config.yaml
n_experts: 32
router_score: "sigmoid"
normalize_top_k: false
routed_scale: 1.0
scale_expert_input: true
lr_router: 0.000833
norm: "rmsnorm"
tie_embeddings: true
optimizer: "adamw"
lr: 0.0025
beta1: 0.9
beta2: 0.95
steps: 3728
dataset: "wikipedia_en"
Below are experts of layer 7 (counted from 0) of a mixture-of-experts language model. Rows are named router (the router's row for the expert), down (a neuron's output weights, with its number) and show model dimensions 0-159. Each number is 128 + 32 x the weight over its row's rms, rounded and kept within 0 to 255. Numbers have three digits each.
Before each expert's rows: "raises" lists some tokens whose logits its average output raises strongly, later layers aside. This comes from a sample of Wikipedia text that the model never trained on.

# expert 11
raises: "a", "in", "il", "um", "us", "ur"
router:118129139161142110074125100094150125181146156138096153094173112165129139096113155117117153163101090119128139118127158125126144146112149105107118120090170106106117132139117134124171076119143150170198196125109121070057096126158182084146132112132139127127063100160192124114084175107150164075130135154132138099133149130085106123103142126158125111108091121174071149136168118097150154095083141077147177126059107127112146144110034043242135176169169104089131164150091114199113138152146132
down1:118096110093090117148089117093070106115115094170135146138125155176055119151163104144121112098128101126150112178131132219141154164147125145087143173148159118155142104165164140143195101140083143148115137099177043119034150139126101125167079124155142160158127106159139059134182118189133105077138095185127082164162091128103133127119147139090167116119067182096119129146133176116139125122087166033161146173105135135116146137129142122141125070085140107127163155151118066152160081140110113
down2:125111140192087127082135086166126206090144162139100139177137120223147162149102083125151101155091134198170121167154138094108179134143125157117115140082122090082122125170171133119108110099119121108157147195103155085117167116147095148109118117127178145124074104130126130118119124159144207167110163134138089077136127056147112060131170164087057132094121154185108124068135134139110126148109139089108127108139134139157101080181139195091112055109070113126128110094140124117170090161133128
down3:113127131085078166116148106116131168084131167165109104184110090081092109075084173162140115101084154182019140132119179094103134150098078115124140133140133088131181123150124130134109157122133137091171143176113092140114139164098117109151202146125200150163100169139121115084167124136098125134165143163092155134134132144149104077138185215092085184089127130073132126132142171141153176158131111088106116188126173096135146092111127125113138089145083129142142036105118168104121071132137101
down4:155146112173163127133125110152145174177123155143185080127102181196137157102086078160142101147094127165114112134047160137127126084089056104170124178136065122117163113134140156133138110123118134124124122104164121176054169150114155125112114149106119122134078102193130090109174180064136104096085103150173116144097150059164085084135105132113143095130152117165151151113132163122123115179032050163161106184194162134189137134143095101121105083119106144132135138125140129145106130159132106
down5:130132161085075076144117124071148131141111127119141122137088171092129104134195115168112148083096143092103136096135115107152145175101119165149133140124101092107159053139177126135101143119111145130090167122144163111127115118128234159112171159154062114152126103121184107059075110146079101159137177159093110129139117118083140134170150132140099204119170111084167118108152116173160168113144078161081125061191090151102124127112134074193119150123204130123141199113142177122151096137105127
down6:135143102077122147125084112125198084107133130113122106119155177156133046115158121099135181146168102194147093144135155146134132137128136160166067132152138135120102133113130168193171119150108071115122079109098143176124147142098220135077128175099119134163121130129063109113103140129050191032128101159099116098143076134175099083128134151088124130077164113089099125167100162142138120144145146130137157184083106136164151094122124170123180060164100123153101106158076126156175153114144133
down7:110144131158063106123138150118151197140133183115168086156156122087163127097156138093097183120127127085165124198168123135120131090083128185140179105115106142106116175105120147131085093129103109113154175167166119116164095179110028132106121146079160097134046142118127079141144117149114157131142108157138131072167114084094102144113139106097112100052137103109075136104136152090169121165172107131155176147132061120147133099160170146084110133160079082162166112100155200121107142167073138
down8:141141092105173107128187150135152106147144102194130092102081101171121130181109140053194075076149131122167056099112145167162128091108118141143165109128125159078124157132133182131102083173067156103052105106107159132131207157114130167148133169139125188033133159063132149110132094131149161125142138149167075124145181166082140080129132151109114084161124163102117129132131192101130143103102144127104122158159145161068118130168145119123106096151098172107131103090108089127107107130169167
down9:160155078057126073166150149133108120154164109120157158100125070175183132134128183101103064098146171084074138119129183066123139105120123126164151065136148166092153078146169119213128113163091126141164117147125141117122098163147112180108135078126145089135163084076098195176127133091154167140155106096159150094171124105093198117126104131080116064093208109129133143085131157122097127131107097095115113157131101109103088135146160114098126125128127141111137192093163145130149093090133190
down10:100175089117057165104144169177116088136120102134124168129116089094168143145130145116149174115198197121071135096123145083118063067117125114129144133139151119110097101079155136119090169101113105098118117177126159195061120118194161132143060124193167141113098135115160071111142084185165158133113171147149127141179147108105080153115132135137110120155169162142102050088198118075133156143142124137168107083140158130118186071096090114132116122132137140152132137176134181094111083121124134
down11:142181173193159179179113103131091083136147172082176144150083112167170123096050121155100098107165120159079112176102110155066168124146185126097110114136108147148105179105136127188108137087139144169139155089089125119120142106170099108023122101116104133118121139117127126143152118091140155104135126168127112102116128089154110192116110123139128144100151172102211115098122081098125127085083144128082092196178146139177158161115095167104164127143152156157137059151152131091069097144133113
down12:123077166202135122070141181139125122123117141079079119120147069161113119129109079116143148189143111123075147149112166120094140111114103088164118072133171121196123075185107124085115043149147115144153131123177118155119172108128094114172139177124083127179108148138134095133144077210121144168153073080168162145142079109119087045107155073152111167140125146180164142133142117127114114135114167119097123164139107096165135120113112092095132116044147098184088152129171133130160169114142106
down13:169158136144166154140166096115123121188170099133144143124153067180175142124140093139104076084060115186086143099127097109106184077148211152110120164145126123106114132181164112112174165120115105154113176103150115117144101104130123083089116127103165174065110136135176122104122157152164102086132090109142054141151118142149177121122136120191137101157109158091069114114153138111175051151097099113117126141181122153085108197136111093111109197193123138127113144127126131067136055147122098
down14:112110255098090166110121119149170170125104122131079117126137104113150139151143178160137187142109112164081090146140126069157128083144124148150166088166108129151108126052113070167107088090160130153123125184092113137117121126107035099108133105123140136150144136096117121151157203144100189064118077104155138178124136098161091098176107168159096120098133114092159105134217182162137086104119151106122143107153114100113171137127102119081085103120122126096152114104142131149106134160182165
down15:165136177198087102083128121165196092162133100129088117117142100130137110097142071130119140145121126137049083128123143110110115075168112133116049133151108089093146153075178198099096140157102130147092104170165170100159139150124128158141174142127198167170140092138143112136177142102149179130131139146113196184127131077132092118137190097116136139114122161095126074092173113158087135104110147140132108138193135088147118138153077158077135118191101066121127181139093088083109152084106109
down16:104174148181168100135168160135087144125091158081126127146133126133155074149142196052147074126092111119120165194149145168096123169141103088178130067128080162140134151120158096188108115088087141134120111147106128133134105136130066150074093134087128100114155201140142180112143143145118133106175101119165120097128075106141113110161140168073128108095180043170128122149087180127139103125127129129055112131163069105102157102120090143106084132155146127154076108209190131137146174137114129
down17:142165149136137099090183108100123080118056166136150157130106171122106130113133140075096118144163159084170180125105145195119154144139130134133040103108138107133069219153138106071170121127129089165093124126125169150161101109114126133103090123151076151116143131128120109138136151097072147098081155099122151116172123139148166093143092140159141148159127131164158132122055127179064123088068122155085108050149162148162134082177079169147149118101114122136112224154126144111143130085167182
down18:075096192098128143136152085122112063138136129104129129070112120090113131115075180102142127150071145082099114213147078124098168146163142150124153155144150114158112158109145170154157108136108072088111120126095218129141162157124159093059102106147127146135133158131149156073131097114147165194157136074081100103114086138137131123105186174094109155138108126130152100150133162186079092122144132185131124131173144116129152163056118089092134173072108116135114151209142066122165132142147178
down19:079133129157063195112115134128090163149153085148140112177171136082112164132139102079152125111155146155137132115130141152114177149166123187087096134172068191103161139133134108101128182149122131108145124087151114142136135088090212098130101164149086123102144097091115165086115138134142106167126135152153099170128036146195145173050049105121135151187105143129113124130094094135077148113091155085106140121132172168097129079135120200168098148159094121115139102123066115137142144061127164
down20:085098108150094112142127203097122175113090134084061132108109120154123095138175168167142130111181093108137125106092071075129141121151119125098149129133104053156143198130159144115129126185142098091117073104104090159139175138153218044136102088141121182081115140144148117150100096124130161136116136119127112137122161148085188118113088121109115146195146123152125122118163088095132097121138233099119113130071104108170108198134178112077119130128152095121142144150165117115211137145103120

# expert 8
raises: "2", "0", "1", "3", "5", "9"
router:065120137136137075146140137121123170179166129117079157131176105114131148088095179116142151115125128145091124150143108141148077103129133148121068115123184114125116144133098162130154074119081159173185110094086122057145077113158169141203159119158177171154083125133120105107083160183152068100100113125104097055111145105150105096084133106135100133152069157082148192172168105143116130150095163130147162156081123161057155156132129110198160147151162098149093194165081140160129103160152151
down1:139144107153140060119167102196166081099132086122084116158189119120185188112096168093076109101097118113148167141151098177121165104131164122079084130113154136104124170088146106163139180079103141118149134098144127119144134106134052079142043139115125155143069161032121126135082119090148160151149158134149134142095091133128134128149089165090137089177109060195143119125116163138160103109140105124147119130115122126157130187102163177118178114085129148086186115106092175164162102146140090
down2:096099131089137120114110112101206135152088074110098128116066126193122134107170138112081184133132152101108122114114097136181152148129112108134112103110107111118158094126177247089153156166127123189058144217116098239123154144121163096139176115084091138110105074132091146159155133131123129120150101141136130160147161156190076138103125071134104093090145152133111166127171099123113139119109094151157162146145129112088125099106131121146087123096178176113098126209135151112129144119088124
down3:122154159118090161115181157091098112086114161120099119099197116133124108120144072172126088120157109143135162197140084161144088137133102109183114089123121118110069084147118146164124113155144106112122145119144184123140142088147217119111074148125157144137206133172127117085073090122141167188170169213166125092107086097121148140110103092150136135165139158152092149130131124136109103132109070108175086078129107129146127100129135197130128110118173188101104187122064070163134148097149059
down4:074083091202118079135161063118171127159113102166124144166148119159123155122149168160097170149139159116125119109120100149106108100117128131133062153177123072126150139157177186140071135134130112101096082095171106148094115146088144141081223057151119104201165121129102150064170145096132101122102067074130180135114127109128084130118086121122096149058193095149086167082161115087124142145123118120095145104096114101154171158142140111160094152147128162128173101149152163177123110162141160
down5:115128096152119178131206195078171111131128162178171129143076174115164172106157098129110163114147129099140136093140109135101060093074117147120159093112120162127154168101186098116076106129148106115102130131167117150128118080173226127221130184118137109170090091053164124119073110115127152062100145137136086182139106183132124155099134125116196116133130082133096117082133155097090116170130106151099128096142094162165103124157150063151136099149101136120079122165120112173134116133123124
down6:172053140131133158150092138097156135115145155145098141100153131152066131114164136198184094141146052148103103162140099132118123142092164092206152086088158125211111160164094110072084104134174135152136171101101095100153155126138122142083141112170114094140140155107147140115146145168095150222089118165140077140098103080073179174137083181104154150123115180092108149150076121165124115115122155139107088107144137127158096078136156091158079082147121087123109170170105106108149149099143095
down7:131062098126152164115131165116142177153144137107139098152163052076115095114066114167144157122119106164101128142102123143138173131106094132176138143130124177136141109140063148181109139091130147062096103147119111130124121106120153109144125105160220080123088069155137132145103072161130156145138164115090183141117130070131165099140104090130116141119163169126145110191127162104175042091173176135126108202142167083109162115127093118108100158152125097190115139045104109053147110137148168
down8:135116135131080183164176136092125138111175120136070155165109158163102154140150123089123143146142149123120081156167127077133105159132093115115177113167175084159066103089130115129165118157131135145148106142083087107132162225104051146101198081174098094082142149099152090124153126106158118114094157115146118144099146100184122123100163159144113128130117117105117091132134065134151193099132126158131109219058149094151109144155124147067130132092068066107094078162147118134174127141080177
down9:106120114079165116121113079066083141194123126112128169078071156132106097171134121080144124199124093123140154132152127100161197130092147144148111114064095104105172100175114103162178100157163143136134201073075092167135151136142134158159190110091148157122183136112118128152113159145149049135117132179143118105145147100131120160071159089120164160148192165093120130092138118139110112117133117171137118129112118128081115166102168101153136131105129111124056064143196172066109162098115182
down10:106100121058081060120123129133110143197155126081150122114090122131108161186122117196134117195099129075116105122078048129100079105123150087138102111152133187129143084109148162142188160187126145108101145130150131135129082170113113130158129144148144155093167104065140135141120116142074079071138087099146100198096135081124162124110101146178101141190160092141140072118138123118135193148102150165135123112072125131180179146160158122178124141119087171193103080100092109140125137154119101
down11:095161167094151159138050076141104108193119103162135127149130122161098084153175104166077097156069150078108086101125131146171061117142141114116123160106148187184092050173115137124160112163156096142083105155147109176117166174090136061115111086132087083103150131138118090113164161118087070121131087130173080166133130078146143100109139152164115196128121124186158122168134140147123127166216088143127085109088174149125155123117135125145116188101106128136129128120107083166154153129120169
down12:176152081078092096136157091160174122108101166113064096119139117119137126104107148163149124192109144135122170153158123111129143103116113151151171071125122113092105127110099129086070149126160061204115110132154129149102132163098189180134109173098117070142125127161080091099121218137108086106090090101175119149085095131135179096055178150175178130165177114080130146131185143142163160088108105136061128120204135121134137136140189121109145071117158171141108111131157120128111140105166118
down13:121144129083115152132200115151095083179112099135130112184108105161131117154195075163191125083165094098153150108105093108140118125110122082153188145155155109136053124193135063154160114141122145065098100125118124126123145073088085108158155096173125130139132170111157130099152112146072151114129186097178108101089108108111089102114173131127156137098125176123101134132153138142124156201204150126081103129168101138117162149144038153065162143083140108136101081114144162098106151153121190
down14:143132123040089126121233148113106117059130123102134112125124150147116101107158112151153126113165098169172117139116142116172156147189161110150141116089122104093114100072077140134141133143148053139135162092113139149134137127151195161113157147132146145107166107111120137131141139141168104134173180076097097097069118133117096113120150157111107128136166169124144075109127127165124087149068184128130212175202094184119052173132121068152129081091138104164115138166142109145126081069128077
down15:132090166178116067151137087079115134139144089113170147071172083103139109107117167119103144103065108129079153171157163133191119133120145102109138133133106155188102144097174128139088139112109117143119116134085141068118156109108119134145060095117068130091119129128143152152113176128159120135131151125115098102156184141153064082130147150144140115151079184142137078081097161161145069127083143155130132122181164152137174094116080096074137110122178152207225191102093174113147139083130092
down16:114098145118200108141211103169158097138094080115118173151180108162098159123093134115121165075117148106109101148139142126185168206145088179131146121168171132115124153148077191138161132188110141192136146142089065059145099159158162166143162152109093129081129138137033163099110112125102081105122171082092142132144142121140073103152092174122126109126133122086114083178102107106157112105123119101136137123142200123116112102126082144152146133058104141080158103108098095091130167139123154
down17:143125105121104033141192139163118073123140076119149135115206135107191141121151176085122086106114122143162157129185108168177153107163135126131110156139098082137105203101120120079118169086140102133139111091152121174095098110160095140115139145110040092150127133107110184119067162127198163149106192105060141108141104120134092087163095203122176100140133104131155126051113104124142156097139132139125136142193134155160092134111120110118122131119121158051180159133106135114148103114154106
down18:131104135152172194140149174177105191162135163139143108097175164172106143123082148115177133105094162090095142071089130111077126116129151112135113128066113145133108032154098133156230142125118141169151169120145120094078170146126143120097137093128139099123117149142191106164138147113144055133134171111097082121105164153091137168127112083142116102135152147152158081123146101112172129133115203184119166142159090124106114149128118105167103114111103108144110071088047102115107112095114216
down19:185155126099099109150132106133123179153087075132166080122103106085131048155105166143095099147097172080144136144122116130108143197123174126096098215122072136116115132173149090087169170116127122027169157140146071119135149149120123155126178153125118126118110143183137105118130115089146085147097138155120125124170170137079158152091110144110173124088149148126098160102154134103137102126100120078129170070155087118173145143200104109112086090134166120153082168152231127102137150126145177
down20:143090164155111130123121144191121142139152137120154139109130134081197165094175150143109137143084152068073122119099105208169120090116170113165139140097104118118155154135133164126071085097151121094089122168098102154116111125103094169096157165171100088180140130088156162136136153115124175057125073168158099172134202146112135081062146127149143131175143112173112111142135151090098112130093159125067146124139101103125118111181085072083159083132067095203174174115145166082148129116097101

# expert 13
raises: "===", "In", "The", "\"", "A", "S"
router:120146174138124064125143173097130144146159151113114204140186110136075103101121134100167148175089100112106122154181143163132140095087136138056098112083179152110156104092083156108120096191137082145114108166148142074128124090178183085170149145160156135147081098122128152116057125166163125070109101184140125086155127091118145160141110118128136086148152154131117166156099086112152214120086169127145145114056106092127136113137124121184155123200168124148118159155143150174054129112124175
down0:134120079052133116143130184092170112115142101148123125142103120178092109165099104134139162114140064161141149206150191090136091084180084170162144099111166142158116108128152055107081137110112135112140159144132167137107135135112048115144108124170155130167147113150145107083082095225123186101163174171051152093074165158134096125151172151130127155131085191126153132126160134142076123130133135132129143113109127112119111142183111043096105122173095143150140101143143125109106082075101112
down1:138125135128061108196094125138194088116139213162191144124105159095101086107089110124115161051071135161100145093051141141176153123141137140124158122092177057141167142166165123106175107104151162113132138122129176106098153150153152149180105109107114105168117183170136117071075157090143163125076057124162130099151155101119158091130139110144084156154152190090107145107117144158167113152131154137114151119083100177072153090069078104097130099129158101143126115171158119144130101146123116
down2:120191065174106191126158165154139133126145110105077114188128090155075103120083140104057107128118098114139102147140082104080120131133105087109153128174188193121151184150184131157132050062156200107151090110117131124128121138149139162126119134130152184108109163144103094120151089134109114117157088080156120119130110144134222100197113063143124081049138124097144101085152123127125109169140194161152136093116165115138116137118125124135095103163176099105096123107114121176111113141182125
down3:155148103103156188171147112109140122098174154163203126105152129166134137123162077108066101160100174113133137132118105121120092120136119201134109099149158146169134087141117119106069131102112135118109102132125186146131190083131011138156156160153117130145126123109115113109101103145127185113151131120118123135082133153108132167184137109149139161099151133090121097109131114094120168124146200130136133127183064100128098153157125114025091123151117191127077054139140129058160104129035131
down4:157076104111084145152127100206088070093099151151138149084131139179092145107158097099165084104149110102193119099119116081176102075149083092142150116142155143167084185157126168107142141149141041102118131112103111121189096120165170165178149106092124147065141134187123125161160120177146137153080133104086147182125095126122028128135091138164111099150148095195112151108110120099115089132155124125147111186129174126128170141193120142148157147130085157132092147134113130093158149152109184
down5:133151096133107131175123108118117132134121109129111161185143114172096123189129254161113126136089121115091115158123120154116095137089104109099080121122094145095145151195126116099160129074169154120124118112091144135127154130096167141086143107098139195169108112161134130103150117143102106184117136138122121115147098097153144102163046067131114125185108075126211144120115143166118178163103180143097127055085128088146183072106087124134089122181157117125113181087168058151094119167130176
down6:138152080081109112116121136117138111103167152171109124215118089150122101148112145172172191119157125132106159181170132130138113100159116153115141143129143091154051143124158061180110038120131114161160142126133124123078180109085035111148125162145126134133108170127154141110100087159138127170135158125113164129171092209140115106186089138076149126149083167119142076118159116118096146102128080110164168098140057131138094171142119095048124098131081124181159111117151151142126072113080117
down7:110178145137144059098082099112108122082077200164163105165160174081104171108146118113130145083146144186158097122158084107102160148119095135118171126119127110117098140103120135138082131146137126089105142093085135088134101073160215191145117111194131117149103166106115148143098132097100149170090125035095195148143100147089114126112098114087133071156130149097092165135119143086126145146143158135161159156156071116130180134153146092208184130127196134133135153048127160129144142123137132
down8:087070101126106165074099113140145057149130109180180088080127141134099125077123165131047179185127121161068132131136156177113146088162130066095179169082143104090109119166111126196061120183156119139133137119132125154106133127129058185095157152129090102140096173116116152086185118111131130149085132106117122162163114142139056159108138103114113071134159130138093186184132163098153152127116129145115138145120123132129091192142161115165133125108134134150140077165144176193073125167126149
down9:137137130160144170125126065072135101193160163128078107095160121070139111059138163156087135114125146120094069117118135143115130113148167130114154129168168033142162135130107128122108122149181165114165064106091176093105055194198202117129141142134136131095141169132141130083156186137138147101117115115163144140086097197101180145112098121144118124108160106155125165108054135102134164119111178123126156111080100129133131119158158089109101129082131181073106055143154137170152150135097157
down10:138145177105161171147129160123080130098188117135103110120107131087137140101122089133128153089108120131146135147159163113083128099109146125136082100106175105109168187110038106158090100114209135108133141085195146103135162184178197126139117129128175149122106104099141140114149145076137161082094078125113127061084177112128172124116166124148108097110164096156094202153104198161115064129104147133157137133120186099119135143132149162140125172203171134091066141091088124107084141111071116
down11:131120128089181090164122134146130135127127113118101195134119115095145096114177188089117153142124114145104136085154210061120162056126144138123070112106152118091158129120110130074182096053097151083123161164143159076133133130145148153129110114088167129179115121138130124124121139127180105140131125180041149156117151122140129106122081074149142177179152101169195144107125132183082135048104147149157120135113071116130116082098100150119118141202130137091194099167099135158085145103178092
down12:141164149102140171172136124131176081133140149123092122142145212109100093196101141109173124172090150145129054151135149102164057114091108107091128127122197178145141118120105095139130107149137129185161125064128136111160067146068141094116153153095161123090094102113132150085144146132162107145107091146154113160092065105184102162162151184109171118130159105158139064105090125123093162158159142056165145129148127128139098134143132150167206115144108119096088045133133110149176083165167120
down13:130123132127125096116149155141115134154137090136099183128171112127200116093067138134138122150129109115128201129095130117152100104169175125165152093115109116073141169117108156197139088122202141099095097174108116103075088126099015121140085110184073104118170150107138114123089134097110107083105127162144156132099146219117100103144126144106132142152123146099135126157076125171139119092105135152059135128143154127134146100115117137082119146148129205208191160125213094141109137077150101
down14:095120151164116070118130113166138158140088118083076105130137178062109113125107144132172116146131095150115106090111163120106132168120133083111113096106132107051129167151114154122173128152129129120144130131102096113160096136146255118110143132079129097130116147142123151136160187083123106114126111145141118077146131107169129089107144157109103088148163133162098158142139143130152104149120083139110147115093170163144162069087122109255183139108151088116148169125114112162139146118191130
down15:171168079160078118159136135141127155139071091141145141128125117163128102151137033138113131095116161074123116132110115123126098146143197135156124112136177112077175171101102115154091134157101130165099160184134125149102069092167111115106137118195071140181177177080142068137098085168139102101113077171109168098092132138099141129156092119130116177154101107081095083138105109144177100076145102127144156110169122143120148110216076134139155167126126098158115186119162120181158162100054134
down16:132140093115155198142136165098128106128191149171138154121143078158133110119113125120113123101109156122108167190141125138148145099131137194086106129100153136169128116128130067121112116141110110112121116118108177116096142105121000119145126164199130153119109135128118105086096089171141162114116131119112139186105105172123128155156092119113156149118137160114130113146080115137156156082113193129132142132097103103114128138158130107000104089110159172144159054148191154159115116137122147
down17:119194142097148130113164116081107121134116160133173096128126103127151178181090098132085111163183148131095118102181104142112092166076145144125162116159161125107171146171099150120136087173181101115131066134048060124142115140120185148110067141059153172152104048135125153124156111138098075146167115178136137116164092137150142121129211136090106112134146110100141127075160093173084162125104158094079124084109121095130073120116205135193129156174121111123135191125099105161135132105134132
down18:111204093122099144194130077102106104094143143096100136092113117140115124183139086116140084081119115088165066142158068124144108135118143132124134122151150158172143134122129165113088130120137149193082146119180100096113092140063036081126145102164185140119140106156149131163119092113085074080111091134137145171128130144121115140164108098191172152052127113131096194094161106116084159145126113147132050135146150159170142163154135171115126191182184136132080140131127120127170089190124106
down19:096181166110131126148098116106096121092088176070106145110130186125153145163156088162108105104154116150141097115140099137096129149084131144163119146116088156073153135131149140155057097139086156150098129118118198172140179080184193161133188120118137156167110190115140110181185154075102081159131074104129089151131110151104191085153112068164111139124117091109111146154116185092102127118148141123107153155145121126165139123097086113227109168112113145110149127108034119065096125148121113

# expert 31
raises: ".", ",", "-"
router:073159119114169130142129123104147172143154118176112090186177089091119076122098111180182196123044121133138139071150181105132148097086140087090107112139183109181122153139108133184135154092138169137139109126104114076160123096168224083132178097136093135176088113067094146143101102153137153122127101220121089072145121174142091170129133103121122114183115153168120140153110127090132164134085168098157143082125109149059132108090111132172116141158153107117135150124100113160122105117150089
down0:121111126142112139128125192100150184100140129114170143162132161132158185181154105152122091143177092150114053116161107139127109078114175084083199091080078130191151108117113113119184117185152120105098129174104100135118119125192037091122125171162182094122063120078127150087088128150079131106101112148153118061110120095147155159135140145101160129138117136147085104139127164119128088173098118125133142202110121144168040124157149158114136134062102120124097162168143164125157105129093155
down1:121090161096098166124114129116071176158138218175147146074128157173171075211172080123114100145154124121086102137120099154082168103111138101114220107111152180157102161049180100144113063126094152079128193144141135125152088096111048142118137149131115095140094138152086059157142130149126130155106141098179105119079086115144128111173152129144120146140135112126084128122128164119172152171108167133112169164136142156109108121160122156084127120108155128123113117124209085124143107143073122
down2:144113173132148134177105113109145148122159162208182101139144156138140236114078132151177100095101159102144160156126106176106148095110131115121138177185115119133211194160109112085094086125125129079142167164123091103124165114184062171144194114081150121144103119063108113108085157128132152127091073122156129123085087101134102177122161137067141126061113152164095160133111121117087125108130059096159124145117121096122115110190103141089098118163137101116092157148124107113170100118081123
down3:096122164101167142116106162104135159153108160114102108093183135121121094142158086181140137132130146120190079153127143107118089157090137112171064169123120143169126122101062110162198107133108154139146132145162134108189123080168194134179121086116157157136133104093101151162139121064142127148171119152096087084134156129123149156096129082136147100143091152084076179167159151142086174126133151077108100071087048149102107118070101173166126105105069220100173102108094132117141171152145130
down4:133112098133134117196174106153128149141155136106115121120107140181111131189153067143142125083097135136174082101088149110172060063160103112128152101141144120076105178114122171087126180175170167170093102124142100167168106088095149123146172140139113154166138127077121108151122108138155155174174142159158079111129147064106075112127089155132178149144150106150146129112101074116140105182120145114197151069178105091138114071089134169133144117034146096102187143136158133097056109105111131
down5:120129087095188130097158118094080138160142104135163107139100100128141192116145125174186147156136110094146110097106123165167181126110118098123105123106131126128137140110132197084144130100113151107157118114162126126142167195093178097135126202192180185151198152137098156073089094141158082095134204154118145123074218127090144036156102133094126094077141104141176144132091145116113152099092143070109144151121178160136110079123092120150127133146126061134111093107105120123097105108088160
down6:116080087172114160123155165132197137127086148132125102163190124114103061125197146116140148094161165113114144086124122132129148151116074129162143128179130128137122146127188170125100117167159131141101079108104100160048106173183095126099104118147155088190074136124093174165164184163193135075136076194179145128129086144095092078110125109127139074094139084138184101085149118104126109131149127143099103129074097040113180158118143116141103142148128117124169119135099112072158140096147137
down7:102105134122169075139150135144082132135116118095067126166149128144175152111154123146153137118069100112068140131116130090153085138089077095133123143156160150152116120108159122156133088061160147142185151187096149129111169150147157053194151101125114133144109095164144127126126106122136139170111091099090246095103078115163096119154178165114138131117127083136196154065107135142102101138170133106125140077122188181093153103117087105098182151147096183104178105169055110126112126128173096
down8:155175169172079150126159133102056085140124129132139171082100092168152142121154122100107158170123098152106134181115116122172169115133128140149155159089090148152160120121164076110110110155136097056086134123108150157066131164116092112155165139138150175098114111125110098145155142107123127064093119082221101190171143113149073109167149103108114075129157160146142116092117142136109097098127116158191107175144119107108106166133145120093056093122073066143126157084175204092130114119159204
down9:162133130135136014054118124091127136125084072150099070122120122153135126131179113110161068112140101124098158100149149156108114123150138177140141150110122145141102207097118130125194186177125147119055132136089142096160107126172188112136187180097085130120129116088152154188117144075161147107131121166066158104100106130141105112141108118130113117147137148098071134092144136138104172148119173206139170105117120116121134086067142122207195112069102153121136141142168135174121126117154091
down10:133096150113144101103050107116105115167118089161081130152174153128105142173119136200111133140186172066136141171144095110119223129147147188084133144124069136115129120081066136112112139136130130154134117132124173115141095098140076114067087136148137113117104133158142099149174089164112138074073124108109091070162120151119134151101079143115113142175159197085127146130125127060162147174093102183114123187165144178178140117094151126069124143159111161102116133131169148144126160142152036
down11:102153063078091088124078112158151165136144102068122126147128186147126124175138117088100133132082132103186159134105172172114115126126077131160163097118087108123142140094178096127125169105141116123145154161129177107120127067100084181104082078097134140179127085143136095190099167103093152160157091159124088066114142108095096118143091148116123134165134102097111079159170119179160132142157174180147114074171141155137128142161127115068044124152136120121142160101160230172136184133121151
down12:152152114119130118173068135145098176079126060128158108120127137114142045133211159140108148158129154128149055099084097126166142144075148151100119195110110063081166102126140154087166199127107127119148109163089125102117181194117136102156147126075092106126097130156122099198110067054130103127128093140102109131118145141130138146113102103123185103174117010110124172112125127152139150121139097128145123137153154125132121180134162068179151159110170110132146113131154156167146129143177133
down13:120158116156115114054104160141155159068141093182104112128117172169145094137182111128100121165128124074183147186171151136086150078176104129161132168060153141045139084143138124086121164174130095124087152097094113121117083115112133167125122138134106189136133129082114127109110121164134156179078126146203154142146141125118171129095097108092119148153099186149081119167150169076130120151116141176159154091143120169186087063174076086139170118132143103097116130097116172136139148131054083
down14:126060089162119167124211158138093142137087185099161115112104142141138100163139080150144147060137182127109137095106138122105081138175162060126120113110147157103125171065195190180137125119091136135098168133069109149166149081148148125072142104089124168153131163105075118122121095134130160167157102105208159106145189126104117158097152098124144106061135104166109110084127141132101058122166157138113177128168100115120116148112078122144157096095154061159114164129135140173130146144085175
down15:103155106119178134146087151085152150164111219072153146129126140159139104128163117140125154067207127096155147132199106122122173167139161096156140127154161170136125180083196185067124132156088094141115140166044182113134137137154141026127125135117127084168083119120109076112094133129112136090083130100067174128149174088123144141122129197126131115130124160113089167127157091089102122177099138129139095117159125118093121082096128104106141152049140106102152124099161150135135130112094086
down16:189136102093156066130165035135138105156119112156111149157194018110095128138181094133092140043103152128106134095132130112147153117112188130132091187150118095115111162081148117130085174149149125093155100113080106139130163077160154089105135094071100172162100172097160125105137099099190105172114104127112166161102123140166117155168134190129128174137165136090158114118140134108105120154176177127071100128146084118169117136126118132176105143166127125110112169127194107078151095105147108
down17:098060134137093148081130165158065145153143222082100147132118156149097166148101131104165142100141184099139170146107102113133154098206167144133150121096122199114187193109162133088140095124103145087121131117186134134067143147117096173129157073113161126125146110164076155147095100167133148174188141111111124097074191122120139144097100138139104144085143119132078085062106112098153088140160123094154124108184162117078143101113090136137127100139101078176170180099125077166118143137116149
down18:114140136133117187098103112084082131164117142136120112207138090172140050140097169131151154093132071166087120134147184093096118125130130158155078145103166133131157121164120125140069161083181095135072141126132106121087115102128218138126132092106109108164171116083108181131122100042204138089138117187096164168162128124122091123062153094126140099166138157128106145092066082131122194145124164088107171155112163160164172137126120125155117164086100139134092090145119146101156114164168117
down19:125162114109135122141104175113194157104118156111151122102125153143127157129112101064187159149130097177068152157147139143119117127099143136107181126138109090037153154098163147142132133118113145069132113095197133134121183085161135104187173137107127081128124069197090076140076125094136120170173096135170117082106080103129134097103122101164137055159179127168153157157120097127085110136087069132202096141140130128150140062037141172174126115153158116181103159122151132131137105117136139